{"num_hidden_layers": 13, "hidden_size": 192, "n_experts": 32, "experts_per_token": 4, "d_expert": 64, "d_shared_expert": 0, "hidden_act": "reglu", "moe_layers": [0, 1, 2, 3, 4, 5, 6, 7, 8, 9, 10, 11, 12], "router_score": "sigmoid", "normalize_top_k": true, "routed_scale": 2.5, "balance_loss": 0.000114, "balance_bias": true, "init_std_router": 0.0289, "lr_router": 0.00098, "vocab_size": 4096, "norm": "rmsnorm", "norm_eps": 1e-06, "tie_word_embeddings": "early", "optimizer": "muon_variant", "learning_rate": 0.00944, "beta1": 0.9, "batch_tokens": [65536, 131072, 262144], "max_seq_len": 512, "train_tokens": 508900000, "max_steps": 4078, "dataset": "wikipedia_en"}
Below are experts of layer 5 (counted from 0) of a mixture-of-experts language model. Rows are named router (the router's row for the expert), gate (a neuron's input weights, with its number), up (a neuron's input weights, with its number) and show model dimensions 0-63. Each number is 128 + 32 x the weight over its row's rms, rounded and kept within 0 to 255.
Before each expert's rows: "comes after" lists some tokens at least twice as common just before its tokens as in all text. This comes from a sample of Wikipedia text that the model never trained on. Tokens count by the router's weight.

# expert 15
comes after: " the", " of", " a", ",", " in", "-"
router [176  53  72 119 159  67 153 104  78 160  86 144 121 123 114 143 154 124 105 148 150 124 125 101 128  95 151 115 130  80 141 101 158 132 112 126 143 107 156 193 138 113 170 130 142 106 144 158 151 150 121 142 151 129 151 170 124 162 110 125 160 112 112 150]
gate0 [113  97  92 114 151 114 177 120 187 119 140 177 147  88 178  66  99 139 157 139 126 112 158 132 144 151 103 131  98  88 148 151 154 136 157  84 135 158 163 135 107 111 115 106 132 118 171  79 139 126 103 172  78 165  64 117 124 169 176 126  96 132  98 160]
up0 [172  78 129 130 172 114 134 147 164 143  99 135 140 110 154  51 102 126 186 131 127 115 180 139  93 118 152 159  76  57 110 144 158 133 139  93 160 117 153 122  90 130 133 135 134 111 102 100 123 160 108 157  95 170  38 109 125 148 146 197 132 114 105 152]
gate1 [142  90 132 109 112 125  97 167  93 128  87 101  99  80 107 135 124 143 150 146 149 114 115 138 105  72 155  94  81  37 185 144 125 106 122 146  83 162 168 172  58 143 161  54 103 139 180 126 132 159 143 193  96  75 153  99  83 137 121 149 151 110 158 163]
up1 [ 97 146 166 113 117 153 163 117 129 119 169 104  72 148 196  98 152 111 100 120  89 105 170 101 161 135 100 160 151 143 158 143 148 153  98  80 184 139 118 155 172 110 146 197 134  92 151 168 144 100  91 101 148 159 201 143  88 106 128  69  92  70 164  82]
gate2 [177  74  60 127 168 121 148 113 102 120  99 160  93  96  89 110 178 146 128 161 127 115 162 166  83 123 121 113 170  48 113 126 132 128 179 173 114 152 171  79 158 142 110  63 137 117 129 143 135 156  69 143 166  86 192  69  79 128 136  84 129 110 168 140]
up2 [130 159 157 175 116 112 110  96 169 139 157 117 143 187 149 154  79  66 159  96 141 139  95  91 167 117 165 146 106 224 137 133  99 133 129  50 174 121 110 199  96 105 158 190 129 153 156 119 140 114 151 103  89 173  35 156 166 125 145 146  97 160  68 140]
gate3 [152 109 148 106 102 138 149  84  95 126  99 207 151 138 151 116 134 147 158 147  76 125 140 143 186 135 131 143 119 115 116 121 122 175 193 138 148  52  86 155  84 234 121  99 103  98 175  74 145 143 195 123 110  92 150 161 124 129 140  81  91 107 169 110]
up3 [128 133 131 111 154  85 144 121 125 103 135  63 132 119 123 185 144 140 121 120  55 147 121 128 103  47  99 173 113 127 133 114 120 160 144 150 157  97 137 186 126 147 135 210  94 101 174 201 130 183 165  81 141  73 100 119 114 163 136  80 102 157 132 111]
gate4 [148  84 114 141 121 123 132 124 145 101  95 174 220 162 165 150 163 126  96 115 124  87 155 156 137 118 166 102 144 141  80 123 114 135 181 137 155 124 106 147 156 137 155 165 116  76 156 135 130 185 114 113 197 172 146 148 120 152 141 179 119 104 125  95]
up4 [154  78 141 139  61 144 187 167 169  98 102 176 157 142 153 129 138 137 109 121 120 137 101 144 157 115 163  88  87 131  92 111  98 139 180 126  96 136 171 123 217  88 132 181  78 128 107 120 107 188 101 130 172 150  94 134 138 137 132 107 169 151 156 110]
gate5 [161 137 141  83 136 113 188 182 149  97 118  92 155 125 156 125 159 127 133 170 144 110 127 156 146 102 135 125 103 111 160 103 107 183 185 123 151 102 135 228 104  79  96 118 145 141 104 189  82 190 171 122 160  99  94 137 118 143 131 150 129 101 129 114]
up5 [ 66  89 195 178 164 160 130 196  33 190 142  99 102 112  85 121 124 122 113 148 118  71 104 100 160 104 121  68 171 103  98 127 153 165 120 102  90 110 113  87 203 178 163 129 162 109 162  74 194 123 154 170 175 134 184 114 152 136 122 113  84 149 154 172]
gate6 [138 124 146 113 102 115 129 164 129 140  89 111 118 110 158 203 247  95 131 106 169 135 120 151 138 123 125 110 127 149 125 131 164 123 161 168 170 105 132 127 147 120 174 101 108  85 158 120 213 145 146 142 152 141 146 142 116 160 121  52 168  83 107 162]
up6 [ 92 157 122  95 207 124 134 177 117 117 119 143 130 162 168 119 109 127 123 148 109 139 144  84 142 144  83 135  85  98  98 161 133 151 126 122 133 125 207 128 140 158 157 124 136 147 141 155  94 144 104 138  93 132  44 163 127  97 116 255 102 163 149 120]
gate7 [151 140 138 114 105 110 155  91 127 149 171 174  95 187 105 103 157 131 170 180 132 118  70  98 158 181 130 134 123  53 113 120 122 152 109 156 152 134 126 118 118 126 160 170 149 177 143 141 127 147 160 199 144  96 107 133 147 174  36 115  81  39  72 112]
up7 [140  99  71  83  73  92  82 136  93 130 160  66 175  74 164 125 121 105 105 141  96 122 127 191 139 153 153 148 117 170  69 132  91 125  90  58 165 125 190 159  91 175  82 138 142 122 189 162  80 128  92  80 139 102 150 169 152 173  80 107 105 188 111 111]
gate8 [161 151 111 141 129  99 138 142 115 151 125 123 122 114  33 107 160 103 148 143 115 115 195  98 184 172 165  59 148 102 134 107 156  87 104 127 174 140 140  74 165 108 105 108 157 130 167  85 125 163 143 105 132 114 101 151 142 111 128  65 174 107  65  79]
up8 [ 79 202 140 166  97 212 176  79  99  51 205  69 108 130 129 146  95 136 117 101 164 129 121 162  83 160 134 187 103 196 126 142 127 114  68 138 111 110 114 161 136 116 173 140 119  97 119 159 150  75 114 137 133 163 154 133 143 139  85 143 149 171  88 127]
gate9 [142 140 147  82 152 119 136 143 129 101  76 140 174 127  78 140 160 177  69 190 148  76 172  52 195 149 118 155 122  97 117 117 165 150 161 117 119  92  97 188  95 121  73 115 114 150 121 126  80 132 120 206 159 136 163 117  81 138  99  85 129 119 133 144]
up9 [121 128 161 163 190 153 133 141 128 138 112 152 139 150 117  94 131  94  81  92  87  80 144 145  84 151  91 100 144 147 108 168 222 175 105 112 169 175 140 138 159  99 149 133 164 122 140 113 102  79 112 125 177 116 171  97 138 140 128 183 116 118 144 159]
gate10 [105 139 106 131 165 132  67 130 160  69 129 231 100 165  95 123  71 116 134 144 119  95 115 154 149 114 147 138  89 122 172 151 125 131 136 108 131 145  95 140 130 170  65 147 196  75 105 119 106 115 125 152 163  68 108 154  79  97 122 148 172  73 129 108]
up10 [141 133 168 157 130 151 189  81 159 151 150  33 170  95 199 157 151 152 136 128 166 144  87 117 133 155 148 113 198 190 117 104 107 150 127 106 135 129 147  95 149 144 131 109  87 147 146 149 133 201 105 101  87 118 109 101 119 222 140 132  81 125  84 117]
gate11 [146 122 171 132 112 142  80  58 124 133 117 168 187  60 148 124  91 109 103  95 126 149 139 166 148 167 111 124 138 137 116 151 124 130  89 139 142 106 111 131 137  88  83  93 106 116 128 147  93 149 194  53 119 174 145 167 185 126  75  75 120 187 123 107]
up11 [157 138  71  94 145  91  98 130 110 132  89 207  83 137 160  91 151 167  88 135 131 154 152 129  96 129 151 118  95 155 175 142 116 118 165 175  96 152 102 111  86 116 124 114 125 107 107 154 158 186  91 129 181 150 140  83 136  97 127 124 211 136 119 109]
gate12 [126 106 182  75 106 113 195 158 100 122 105  88 147 141 113 113 141  77 136 139 159 125 124 141 118 152 117 123 155  62 182 112 112 148 139 163  69 160 130  70 122  85 153 130 106 129 114 152 163 117 135 130 163 111 148  72 111  72  93 146 128  52 105 167]
up12 [145  94 123 121 147  60  79 150 115 140 158 131 165 118 142 132 165  88  78 155 131 129  83 168 153 160  98  98 193 147 167 137 102 133 142 172 148 114  65 149 163  94 167  79 139  84 118 122 155  84 121 147  96 140 110 156 193 157 107 135 173 104 121 186]
gate13 [140  67 106 165 127  76 144  66 139 142  39 180 110 165 142 114 110 146 175  62 185  97 152  96  99 142  90 100 140  90 141 114 199  88 129  96 131 152 155  95 181 127 116 110 130 123 126 118 121  89 126 127 120 149 153 160  74 142 117  81 143 119 135 145]
up13 [141  64  83 148  97  72 105 115 128 110  77 140 130 187 106  98 128 141 163 111 214 135 197 115  99 142  92  83 135 123 129 117 151  86 125 128 146 140 154  87 106 132 203 125 112 119 106 121 124  84 124 145 107 152 164 167  89 135 128  76  96 101 142  80]
gate14 [125 103  79 133 130  72 159 111 194 104  96 221  86 139 119 117  97 156 112 149 188  88 126 158 108 103 153 148  50 104  64  74 132 107 115  99 121 159  89 112 121 116 213 198 119 135 127 113 181 104 135 167  93 182 164 134 124 131 109 126  87 162 118 147]
up14 [108  98 100 125 156 113 161  95 186 129 100 186 152 150 176 170  68 126 163 167 166 111 130 153 127  65 112 155  74 123  84 134  73 109 122 138 112 127 125 136  87 141 180 153 130 143 108 164 167 145 140 144 104 133 133  75 106 195 164 129  91 103 108 112]
gate15 [125 160 133 131 174 147 111 114  99  93  82 186 141 135  96 113 138 138  85 115 109 123 151  73 159  86 145 159 127 172  95 116 148 118 127 132 113 111 155  79  87  67 127 107  94 184 144 137 142  74  80 100  98 150 105 166 101  89 107 186  98 154 111 148]
up15 [149 108 135 128  45 154  99 139 103 169 199  58 125 163 178 104 102 160 195 151 167 162  76 133  80 148 116 150 106  60 116  89 100 138 108 124 110 128 144 113 138 153 115 130 150 137 108 102  87 116 126 154 104  76 127  75 151 190 122 127 115  97 145 105]
gate16 [173 125 105 149 133 140 170 137 135 167 200  92 184 186 132 162 179  99 134 114 104  78 124 141  97 163 145 114 106  91 112 155 162 167 122 166 156  92 142 115  88 189  90 146 159 149 105 122  72  91  84 131 142 149 161 164 206  87 126  59 122 123 109  93]
up16 [188 110  47  74 119  90 157 189 133 203  85 121 108 161 106 114 129  91 123 131 166  70 200 104 100 141  94  60 114 157 126 151  51 138 162 137  79 111 118 107 119 110 159 137 108 131  74  81 160 122 165  92 210 127 142 127  96  46 148  79 148 146  75 112]
gate17 [217  66 120 119 135 116 118  85  80 125 128 118  94 149  95 129 140 135 114 104 136 108 110 117 139 143 141 123 120 150  95 141 130 149  91 130 205  99 146 196  89 122 131 151 146 147 103 157  93 121 141 151 131 185  91 114 186 105  49 113  86 212  95 192]
up17 [146 169 173 134 134 218  69 124 116 200 147   7 105  92 130 111 128 132 121 134 166 119 178 154  98 129 117 138 174 169 113 108 157 124  75 139 102 144 162 134 153 131  53 155 133 129 115 109  75  33 184 122 113 148 101 122 104  93 134  82 102 175 146 122]
gate18 [102 107 156 142 139  64 112 144  91  90 117 210  75 139  70 120  99 102 100 130 168  54 142 128 117 164 184 102 123  76 114  84 146 140 115  90 113 161 162  86 104 147 109 158 124 134  99 143 132 101 138 141 188 161 125 114 215 129 149 121 136 133 113 127]
up18 [128 183 153 131 130 166 173 139 102 113 192  90 192  95 151 100 143  87 190 125 122 176 160 126 137 126  42  82 193 174 124 203 118 124 151 168 162 103 144 101 109 132 123  72 136 128 168 178 142 114  90 124 136 110 116 126 107 185 153 198  84 120 152 126]
gate19 [140 114 136 182 143  97 113 130 193 110 172 175 161 162  98 152 144 135  77 177 159 180  66  81 166 120 101 147 152 102  85  65 145 129  96 165 122 146 102 101 177 119 136 107 104 157 134  87 103 156 191 113 131  91 151 133 116 153 161 131  53  71 148 110]
up19 [128 182 130 121 156 173 147 141 141 152 140 148 161 129 124 108 157  80 129  98 160 115 143 158 137 147 171  92 114 171  96 105 115 139 117 107 171 113 146  88 165 140 116 102 153  87  92 128 118 186 170 120 144 150  94  87  90 139 132 180 122 117  90 147]
gate20 [197 116 156 146 180 104 130 153 132 150  97 144 150 108 171 119 127 142 118 212 148  97 139 173 159  94 131 184 159 175 180 173  84 114 142 187 121 176 122 141 117 179 123 103 134 117 147 132 200  85 206 171  89  98 173 146 112  93 138 127 139 146 101 114]
up20 [143  87 171 140 138  62 143 139 158 139  69 125 139  75 156 136 128 125 154 197 168 122 117 168 124 117 165 166 130 138 148 171 121 122 115 138 102 135 152 169 134 109 121 118 120  61 122 191 158 139 179 196  89 101 104  99 127  93 143 128 117 138 110 136]
gate21 [138 166 162 100  83 171 186 112 114 174 186 148  77  96 159  83 118  95 142 123 140 178 151 152 111 160 126 166  84 153 159 149  83  93 142  76 127 161 165 116 118 101 107  96 130 159 148 130  61 118 124  99 166 107 138 112 124  81 135 149 120 144 101 134]
up21 [ 80 131 129 103 152  84 156 183 154  86 118   8 126 175 110 172 123 122 162 105 144 124 168 105  96  76 150 144 172 160 125 137 143 142 128 150 114  73 125 121 139 125 100 132  90 107 109 111 138  90 170 146  84  77 145 130 131 149 155 143 132 130 133 153]
gate22 [153 109 122 176 149 124 142  97  96  82 127 152 143 162 107 125  96 151 116 150 128  97 147  99 176 126 151  76 144 108 106 138 129 143  76 166 140 103 116 131 175  89 109 138 167 140 134 136 162  89 169 116 179 139 190 157 131 195 100 112 134 117 190 132]
up22 [140 139 173 157 106 102  94 107  86  90  98 134 172 158  84 122 147 158 182 114 127  92 121 158 190 135 129 141 173 180  87 108  67 127 119 218 118 159 125  80 186 168 175  94 114 142  88 182 146 148 106 139 175  62 165 130  94 157 136 118 146 102 123 113]
gate23 [166  96 128 138 177 148 185 122 102 191  73 120 206 109  82 146 176 123 104 150 188 118  89 120 155 123 147 119 111  73  80 142 150 119 131 127 132 128 173 114  84  96 113 104 103  86 137 149 149 111 147 150 120 180 123  89 176 109 121  83 104 129 166 120]
up23 [127  91 108 187 151 122 113 164 126 128 117 176 127 120 121 137  91  86 122  98 141 131 163 127 169 119 103 134 158  80 111 118 118 116 127 194 187 113 200 120  90  72 130 117 145 133 112 169 180 144 178  94 100 117 123 142 180  83 211 131 146 131 193 102]
gate24 [219 152 122  92 129  78 115 159 149 113  89 149  96 134 179  88 143 132 119 139  96 139 157 155 149 116 141 112  67 121 115  91 142 102  44  86 114 110 138 106 119 126 178 101 137 136 173  60 139 145 180  79 108 118 112 180 109 116 127 164  89 113 106 145]
up24 [197 200 171  53 135  98 116 152 138 152 120 117 118 141 196  79 110 146 155 104 106 162 203 152 149 117  63 108 111 137  51 113 125 104 102  88 109 137 111  95 148 109 208 106 119 141 122  92 147 111 169 125 111 126 103 120  97 116  94 130 149 123 121 133]
gate25 [158  96 134 108 104  97 122 119 158  89 101 178 137 149  50 160 164 142 159 127  89  95 123  95 103 138 121 109  73 130 100 162 127 111 113 190 126 106 123 119 145 129 164  85 134 133 128 141 164 131 110 173  62 134 121 158 170 159  84 113 146  73 118 128]
up25 [220 156 136 161  90  78 120  81 142 139 139 168 139 131 125 129 207 141  85 137 139 133  91 148 146 114 132 114  71 140 132  94  82 123 140 115 161 140  74 160 154 140  70 190 165  91 130 166  76 167 150 178 108  76  71 133 139 161 121 169 146 128  74 111]
gate26 [118 144  91 152 171 117 146  92 144 100  91 103 193  94 130 134 158 120 170 147  92 148 109 133 178 101 134 138 163 190  80 125 156 155 127 164  81 174 118 119  83 170 151 129  83 158  96 119 153 125  77 151 119  88  96 193 135 177 167  99 156  87 110 175]
up26 [101 105  78  94 155 104 123  52 157 131 107 175 136  92 154  70 148  66 154 160 111 119  99 166 139 141 104 127 163 131 106 144 165 148 143 110 112 137 120 130 121 136 162  76  86 118  90 121 110 125 115 169  94 137 116 151 162  62 135  39 150 110 146 165]
gate27 [145 168 102 149 146  89  94 170 136 127 162 102 128  92 148 110  68 131  29 131 147 125 152 131  88  47 115 112 116  89 126 127 162 175  97  76 133 137 150 119  87 116 109 157 204 123 152 104 132 104  77 152 151 104 112  99  74  93  93 113  49 116 114  96]
up27 [ 77 162 133 128 146 132 178  99 205 126 114  97 130 158 135 158 119 106 144 170 130 179 111 130 149 103  99 144 152 132 161 157 152  61 175 159 124 119 156 164  57 133 175  94 107 127 127 104 129 141 104  94 101 187 113 148  93 103 137 164 111  92 161 145]
gate28 [  0  81 148 141  88 124 152  81 137 167 139 113 102 128 156 112 138  86 162 140 137 142 114 105 129 130 113  97  94 142 129 105 159 144  86 145 147 140  85 111 171 112  91 116 119 145 137 134 106 120 178  99 110 163 163 101 179  99 110 123 158 116 128 119]
up28 [  0 227 224 169  35 204 183 171 137  95 245   0 143 135 130 102 147 173 127 128 114 126 201 123 151 112 129 115  97 143 114 162  72 124 131 115 136 149 161 137 100 141 118 126 126  91 109 103  96 148 141 155  95  86 131 147 135 121 118 130 116 153  91 110]
gate29 [102  90 117 124  83 140 127 159 165 129 116 138 106 176 172 102 159 166 118  96  98 135 182 126 139 142  68  92 138  81 159 139 110 108  85 214 152 144 121 145 135 161 156 144 133 117 150 120 106 162 172  91 136 109 169 123 130 157 120 157 130  51 132  91]
up29 [ 92 111 192 135  81  60 138 163 108 159  98 154 128 101 127 123 121 117 105 149 172  75 175 186 140 125 101 205 104  84  92 170 109 194 141 138 150 120  99 142  72 149 180 111 136  79 149 127 198 153 135 138 162 164 107 126 114 134 148  91 110 139 120 181]
gate30 [173 135 141 121 134 156  86 157 143 174 190 172 115  99 130 132 103  78 176 123 152 140  94 125 124 136 132 166 128 142 147 118 196 113 163 109 167 142 166  95 144 176  45 145 159 151 152  93  87 159 158  48 128  93 162 128 100 101 151 156 150 102 173 107]
up30 [106  77 123 165 116 101 121 124  77 151  78 211 139 108 125 195 155  73 149 124 182 112 138 143  56  97 151 126 129 178 164  51 123 134 131 120 127 113 199 109 153 146 119 161 136 143 160 129  92  91 133  76 101 144  85 147 164 110  90  65 147  88 181 110]
gate31 [137  62 159 102 133 109 136  84  77 132 161 197 176 111 135 166 144 142 161 146 159 105 128 198 132 159 106 163 225 202 103 125 117 136 134 102 182 100 144 183 169 135  77 105 151 115 127 145 123  94  67 143  88 168 139 154 163  73 196 160 157 110  79 155]
up31 [ 84  84 153 150 109  91 158  85  92 156 145 133 165 133  85 125 211  92 138 149 123 103 128 171 177 222 114 143 173 185 105 129 156 141 113 117 187  87 154  93 123 121 159 102 110 117 139 137 175  87 122 131 121 193 148 111 151 105 173 159 174 120 110 104]
gate32 [120 113 128  94  71 150 149 122 142 123 134 183 171 145 122  98 109 118 165 143  59 160 103 100 166 105 120 112  94  78  97 163 130  83 142 153 116 143 114  74 100 107 133  97 113 187 127 158  92 129 111 132 140 104 147 100 127 112 143 149 167  87 140 144]
up32 [133 138  97 148 116 172  96 128 187 126 133  94 114 142 150  89 132 181 134 104 147 108 101 138  50 147 106  94  81 138 143 102  41 151 101 138 140 131  56 104 131 190 139 191 125 148 135 148 136 100 129 142 122 128 116 137 123  93 121 141 127 144 137 195]
gate33 [109 165 128  72 101 110 125 119 194 157 119 169 114 181 151  97 122 114 185 161 132 129 149 151  98 144 132 133 150 128 120  83 133 134  58 170 112 110 145  83 119  98 147  49 116 111 165  78 134 138 105 111 170 117 100 162 129 106 128 131 105  88 107  73]
up33 [ 18 101 136 133 120 184 129  78 138  70 121  92  58 138 152 161 141 106 152  97  92  91 147 154 106 188 153 154 130 140  74 145 121 151 125  55 194 165 123 105 143 194 152 192 115 168 151 139  71  92 173  87 163 105 136 173 134 117 194 126 184 105 132 164]
gate34 [120 121 241  94 107 189 177 182 117 120 195  72 126  94 155  77  92  95 126  84 113 101 147 118 150 145 101 165  92 101 121  90 201 121 178 119  98 156 140 115 123 115 114 113 124 112  99 143 123 154 146 139 175 157 137  78 114  75  81 106 141 214 146 145]
up34 [120 206 144 105  83 188  83 163 118 158 179  28 111  95 148 152 135 112  60 143 171 138 196 135  88 152 119 135 138  77 116 118 132  99 121 149 145 105 133 117 153 109 121 177 100 105 138 139 164 107 138 115 114 127 111 143 157  73 125 136 103 207 117 113]
gate35 [ 85 105 124 124 110 125 117 154 105 108 178 144 102  93 132 197 196 166 119 134 107 120 138  95  88 122 163 123  87 124 135 162 120  99 144 125  47 105 143  80 154  97 122 106 148 153  88 110 138 109  69  93 125 164  96 138  98 185  93  76  98  99  74  91]
up35 [135 124 189 194 162 136 160  98  78  83 116 144  81  99 191  81 125 187 113 206 112  83 192 111 145  52 125 159 148 103 143 125 173  96 156 109 127 150 134 167 134 114 120 120 100 155 186  71 124 135 104 120 139  65 146 160 116 100  85 109 111  81 127 107]
gate36 [168 133  53 110  93 172 162 133 139 181 115  71 120 122 175 129 119 131 108 170 186 130 157 173 157 134  89 166 140  94 167 119 116 143 110 145 138 116 158 150 100 122 101  92 181  75 143 173 130 165 150 133 119 107  83 132 129 123  61 121 109 151  67 112]
up36 [167 140 148 115 189 149 136 110 147 175  96 114  91 103 139 154 215 140 119 138 161 202 142 126 180 108 134 139 135 142 132 140 100  89 175 143  77 220 152 166 161 104 100 146 192  88 114 128 143 158 183  93 130 120 128 117 115 184 124 124  96 108 161 117]
gate37 [177 148 156  96 126  62 162 125 148 114 134 221 130 131 104 133 148 120 170  75 126 101 155 114  77 114 176  96 140 123 101 199 103 109 112 216 120  82 144  82 130 107 148 103 167 164 121  97 179 167 140  80 176 146 102 126 131 138 128 167 178 122 176 117]
up37 [123  88 138 177 104 127 144 107 127 140 153  75  81  89 145 126 176 183 121 155 150 173  81 117 118 119 131 128 100 124 184  38 136 129 224  92 126 118 128 191 107 144 148 163  83 131 138 157 164 104 135 198 120 104  94 102 120 141  99  48  74 135  95 157]
gate38 [110 108 103  66 124 124 155  94 123  94  75 157 184 125 119 153 160  90 110 106  90 130  90 157 111  96 156 140 139 100 152  85 201  97 106 153 131  90 175 124 136 101 100 117 106 153 153 172 162 111 112 127 139 226 143 130 135 123  73 106 162 130 140 210]
up38 [185 161 112  84 102 125 166  41 120 141 113 152 189 110 108 158 131 113 129  99 140 134 170 143 117 126 163  67 173 131  50 140 114  91 111 168 194 127 131 144 137 148 122 131 151 202 108 156 112 107  83 142 142 171 178 138 176  99 115  52 137 165 102 152]
gate39 [167 101 152 117  86 106 167 148  96 169 112 199 145 119 124 135 123 146 126 124 148 146 125 199 159 103 112 153 128 122 119 122 157 111 107 129 141 139 187 118  90 144 151 213 110 112 129 130 138 140 128 124 172 149 111 175 113 134  81 132 164  89 155 120]
up39 [151 109 149 113 104  85 160 135 103 141 103 183 190 174 126 139 148 132 140 103 133 123 123 184 118  63 148 170 109 150 132 111 168  59 118 142 102 126 188 136 142 170 122 199 112 114 111 133 166 153 111 149 112 140 141 175 115 186  97 135 205 130 163 119]
gate40 [213 103 105 138 163  49  68  62 132 106  21 195 192 121  94 108 130 137 168 130 105 132  96 114 109 138 163 142  82 149 145 156 137  96 103 133 163  84 189 172 180 152 144 121 135 120 138 150 103 152 171 106  82  96 143 168 120 131  76 150 183 168  79  74]
up40 [ 44 155 185 111  89 220 156 155 129 106 220 110  87 130 159 146 124 121 125 136 127 136 172 134 178 133 110 162 136  88 139 167 112 150 113 168 121 139  83  80  80 111 116 120 114 134 135 154 186 121  90 108 174 182 114  76 115 130 129 112 101  66 170 142]
gate41 [ 86 109 161 112 140  89  90 156 183 199  99 132  99 154 117 184 188 142 113  80 165 225 112 107  81 174  80 135  77 155 175 155 144 158  31 181  99 122 154  81 159 142 109 106 158 157  95 117  88 127 123 121 120 132 191 106 121 121 115 159 177 118  83 204]
up41 [173  78 142 193 123 142 153 118 126 199 100 105 153  88 135 156 153 131 160 158 139 158 121 151 165 147 155 115 156 144 160 157  88 138  99  89 194 109 137 131 159  76 105 143 144 107  69 186 175 129 128 109  42 141 138 129 167 138 124 139 131 141 137 144]
gate42 [ 89 147  82 122 194  80 163 164 148 128 134 145 148 145 205 145 128 142 174 133  87 110 155 102 152 198 143 147 114 129 167 166 168 156 119 135 121  88  57 143 160  99 124 144 169 106  99 131  71 132  89 205 196 126 140 135 128  72 136 113 124  87 174  54]
up42 [127 105 136 125  61 140 131 133 152 147 160  63 139 141 148 124 114 154 103 133 218  69 110 135 122 155 148 128 114 150 112  44  92 135 133 177 105 160 139 110 135 207 149 127 132 186 129 157 111 102 105  77  45 139 101 139 158 131 146  98 100 107 125  75]
gate43 [ 75 189 163 122 110 111 220  85  97 100 137 149 131  93 152 149 113 174 105  85 174 139 123 114 119 145 112 123 137  87 141 172 139 171 123  71 129  91 100 167 144 101 155 136 210 124 121 150 206 141 131 115 106 134 152 104 162 155 116 179 117  89 132 241]
up43 [ 92 178 169 175 189 114 137 174 168 116  97 167 142 114 152 146 109  98 127 119 148 116 152 196 158 123 157 114  65 136 116 166 134  90 101 191 105 115 168  70 192 165 121  90 202 154 140 143 124  70 112 188 143 138 134 106  85 109 117  97 138 100 161 142]
gate44 [134 153 138 105 145 146 154 101 141 107 137 153  94 116 113 124 118 174 108 117 136 111 170 180 127 154 107  89 156 101 108 147  38 123 141 175 120  77  88 139 132 114 135 115 164 121  78 147 122 134 134 129 164 139 116 163  97 173 141 106 177 116 109 147]
up44 [163 143 135 113 152 141  85 130 152 143 163 193 162 127 117 118 103 186 119  85 118 139 198  88  95 104 143 125 117 172 150 175 165 127 142 132 140  67 173 148 131  94 130 129 155  87  94 114 166  95 137 132 131 151 139 147 129 175 115 135 144  87  43 141]
gate45 [149 115 117 131 139 143 168  97 106 189  84 117 156 185  94  91  99 119 131 152 200   7  99 124 148 112 131 154 150 121 115 111 147 129 133 104 149 105 119 149 145 175  96 135 139 121 142 144  76 148  98 168 115 124 147 119  94 190  67 106  66 172 120 124]
up45 [156  81 169 210 163  99  86 119 134 158 162 196 154  80  83 157 105  86 130 118  76 155 150 145 118 156 133 178 108 114 120 135 149 118 115 169 120  98 152  88 148 115 122 130 124 118  92 166 105 166 193 130 133 107 155 144 133 159 140 169 186 144 133 153]
gate46 [105  91 149 169 117 100  97 118 146 115 114  93 111 113  87 110 156 220 107 113 139 180 139 111 160 197 108 124 160 137 101 132 162  86  75 151 118 181 150  91 159 133 150 126  90  74 154  76 141  97 142 108 116 105 137 136 150  58 107 109 160  37 151  98]
up46 [127 122 144 109 122 159 106 142 168 104 106  88 168 136  94 130 107 143 115 100 146 106 136 158 124  73 126 112 140 155 162  86 136 139 160 100  93  87 121 162 129 161 175  88 131 193  99 116 133 123 173 131 116 120 145 109 126 130  83 128 158 194 123 101]
gate47 [146 186  95 162 144  88 132  99 106 156 136 238 143 159  83 137 154 168 119 148 130 115 129 156 139 163  84  83 134 139 137  94 140 141  97 190 139 109 147  91 146 104 150 161 122 136 119 191 143 109  77 154 197 131 141 106 166 154  48 140 151 109 144  86]
up47 [132 138 131 118 138 138 114  97 145 111 119 195  89 172 101 139 127 124  61 150 136  74 109 136 143  53  89 164  95 103 126 140 143 167 132 138 173 160  81 140  81 162  58 146 170  45 140 180 115  99  78 176 190 117 137 120 132 144 111 100  88 165 138 152]
gate48 [130  97  53 120 170 129 114 150 150 149 105  84 102 125 127  97 106 129 133 119 136 164 121 110 196 158 191 122 108  94  99  99  72 113 146 127 183 126 136 145 136 162  96 131  79 129 171 110 107 168 136 103 126 185 220 142 117 102 134 183 178  89 155 127]
up48 [140 118 144 171  91 122 117  41 128 108  99 163 169 145 114 138 153 178 121 133  86 130 155  87  52  92 146 114 115 142 121 110 173 153  69 106 106  99 115 170 178 139 143 120 167 150 137 100 169  95 164 190  37  88 146 166  67 153 113 101 111 145 135 136]
gate49 [134 181 155 185  61  91 102  95  91 108 144 115 102 108  93 189 122 153  84 153 154  85 138 112 112 131 154 146 112 156 121 121 172 140 135 164 175 203 147 144  81 110 146 158 131 139 143 154 110 140 114 107  61 105  63  78 160 138 119  48 131  86  30 125]
up49 [106 136 162 148 117 149  93 191 141 144 160  51 186 179 131 111 145 107 204  93 123 156 131  79 123 149 108 167 180 119 140 135 160 124 151 119 135 178 193 122 160 110 123 127  99 148 177 119  76 146 111 100 135  53 146 105  17 125 155 159 175 153 154 111]
gate50 [139 105 150 142 165 123  95 102 105 102 116 206  80 127 144 147 119 119  87  97  85 143 152 133 150 130  99 139 103 145 130 131 121 187  65  52 133  97 104 152 120 106 127 120 162 175  95 115 113 129 139 157 101 156 106 141  94 139  85 172  98 153  47 134]
up50 [115  93 132 117 110 137 128 211 111 102 145  95 109 108  73 121 151 136  92 141 169 115 107 143  94 151 147 142 142 115  65 129  79 107 151 161 118 179 137 114  35 154 154 113 123 109 149 109 179 149  68 100 113 131 135 148 119 121 112 108 161 146 114  92]
gate51 [103 108 163 145 137 130 161 153 149 100 131 151 168 195 181 126 140 165  96 126 138  55 149 206 137 180 112  83 106 151  73 156 142  91  90 138 164 105 115  96 145  92 169 146 155 140 184 145 101 111 107 149  65 184 125 152 156 113  57 132 161 194  81 153]
up51 [102 155 143  89 121 124 132 144 119 143 136 155  86 106 110 148 120  50 157  88 135 142 121 148 111 103 127 137 127 181 165 143 158 179 150 150  89 178 108 156 100 142 145 169 113 127 125  76 174 156  74 167 181 148 159 129 121 105 142 172 117  57 101 166]
gate52 [ 84 122 134 129 122  94 141 143 141 117  72  97 140 130 152 147 176 130 122 152 199 117 114  83 108 115 133 128  83 104 104 117 145 113 121 112 136 138 153 137 141 171 136 153 128 120  89 128 133 132 117 183 151 102 115 124  48 152 108  39  43 130 144 166]
up52 [ 97 160 134 167  87 145 155 106 141 125 160 133 134 150 174 156  88  88 157 147  80 190 187 177 140 141 127 124 117 124 134 142 124 186  82 119 126 133 102 135 146 142 157 114  97 131 127  96 173 164 118  62 186 124 105  88 162 167 103 198 147  87 143 107]